Weights of a small mixture-of-experts language model, trained from scratch on English Wikipedia: 12 layers.
Below are experts of layer 5 (counted from 0) of a mixture-of-experts language model. Rows are named router (the router's row for the expert) and show model dimensions 64-127. Each number is 128 + 24 x the weight over its row's rms, rounded and kept within 0 to 255. Numbers have three digits each.
Before each expert's rows: "raises" lists some tokens whose logits its average output raises strongly, later layers aside; "mostly gets" lists some tokens that are sent to it at least half of the time. This comes from a sample of Wikipedia text that the model never trained on.

# expert 25
raises: "un", "il", "iss", "ig", "ull", "at"
mostly gets: " S", " B", " F", " K", " M", " C"
router:134134118141095125129083116125106134115168131180137111148105145130122126121182176131067157089166150143140113135161143133112117143105114142079111127163122132161114120169101139093142093122098142

# expert 23
raises: "uf", "in", "ens"
mostly gets: "| ", " ex", " she", "- ", " res", "1"
router:096123153170111122084113155148172132116134147130117126122088108152182123134158123121071137133145137128152108136141157117133109139124116119082138152105121153157081139129141144138151092101152153

# expert 28
raises: "og", "etic", "ic", "ub"
mostly gets: "ington", " Michael", " William", " Washington", "atory", "ta"
router:146185142180096134104091122122149186075158120133127108118109107120134145123138126145120128121128144123083099075153146157137146148100158124093099141127113109155105199101108170071137130111140150

# expert 12
raises: "oo", "o", " Wat"
mostly gets: "son", " John", "ford", "ler", " James", " Robert"
router:150164132155136111096145113156196131136109143117122146104110109127163164139129140160080127087119145110130085172124124140129105158111123130105113146131098115127089100113141158108147135122138103

# expert 7
raises: "ests", "ag", "ud", "up", "il", "med"
mostly gets: " t", " f", " B", " G", " d", " c"
router:119148129126132124149080120132109150117134126112152081113119085093110137116148168127104159118164133159091112125154154156152144126148120112102085117150131122133127165140112169089156124092084164

# expert 9
raises: "s", "s,", "s and", "s of", "s.", "s ("
mostly gets: " out", " Mar", " film", " National", "th", " Car"
router:124173154123113155114125144172136173123183137110139110108104123130138127143126134170077134137171152128123133116160146139153162088136111113077086141131138109124123149123099177097109138121137179

# expert 30
raises: " more", "ently", "ent"
mostly gets: "==", "===", " ==", "% |", "====", " ==="
router:118169126165157106132140162127135168123133119112151122127142122143138150153203086130098144110138112141134151124105149126097120116114085139098128124129168104130098131162109120105117135085143133

# expert 4
raises: ".", "t.", "k", "$", "ous", "ans"
mostly gets: "son", " William", " David", "ford", "ville", " British"
router:153152150162126116132116131126193153111128138115140158108104099127132133140136130167117131115135128120108109133126123132124127168102130151106117130157129125114071117111093139096113148115146120

# expert 6
raises: "[", "\n\n", "ly"
mostly gets: " \"", " in ", " S", " on ", " Z", " Sh"
router:125105156137099164108122117089141162100155106104145155151084101076119116136188163137075171092130147149122059124204160129097131129079135126115125135125088113143095137098108169118123119116096134

# expert 18
raises: "et", "ant", "ett", "ier"
mostly gets: " \"", " Sh", " O", " May ", " January ", " In "
router:096152160171109154125117170130139131135155095091155097143087104096121126123157137145115151110153163117126105121176163138123126123145102094115129118141088144121128167119115162137138103063098133

# expert 19
raises: " or", " and", " in", "-"
mostly gets: " USA", "!", " Japan", "00", " Day", ")."
router:145154170178086161091128081071145135059143087126129129080099121088164148156157137125093185096121176110116116109144135160122142166110121104110131133142098126126097139092127108106134114112091171

# expert 17
raises: " history", "ions", "ing"
mostly gets: " part", " support", " con", " cont", " app", " art"
router:130152121149115145129113147117111117098162085102143071116114108137134120160128151168132122129155151146136117090166156162163149142146108089113119128146096151137118171126124131099166119087101188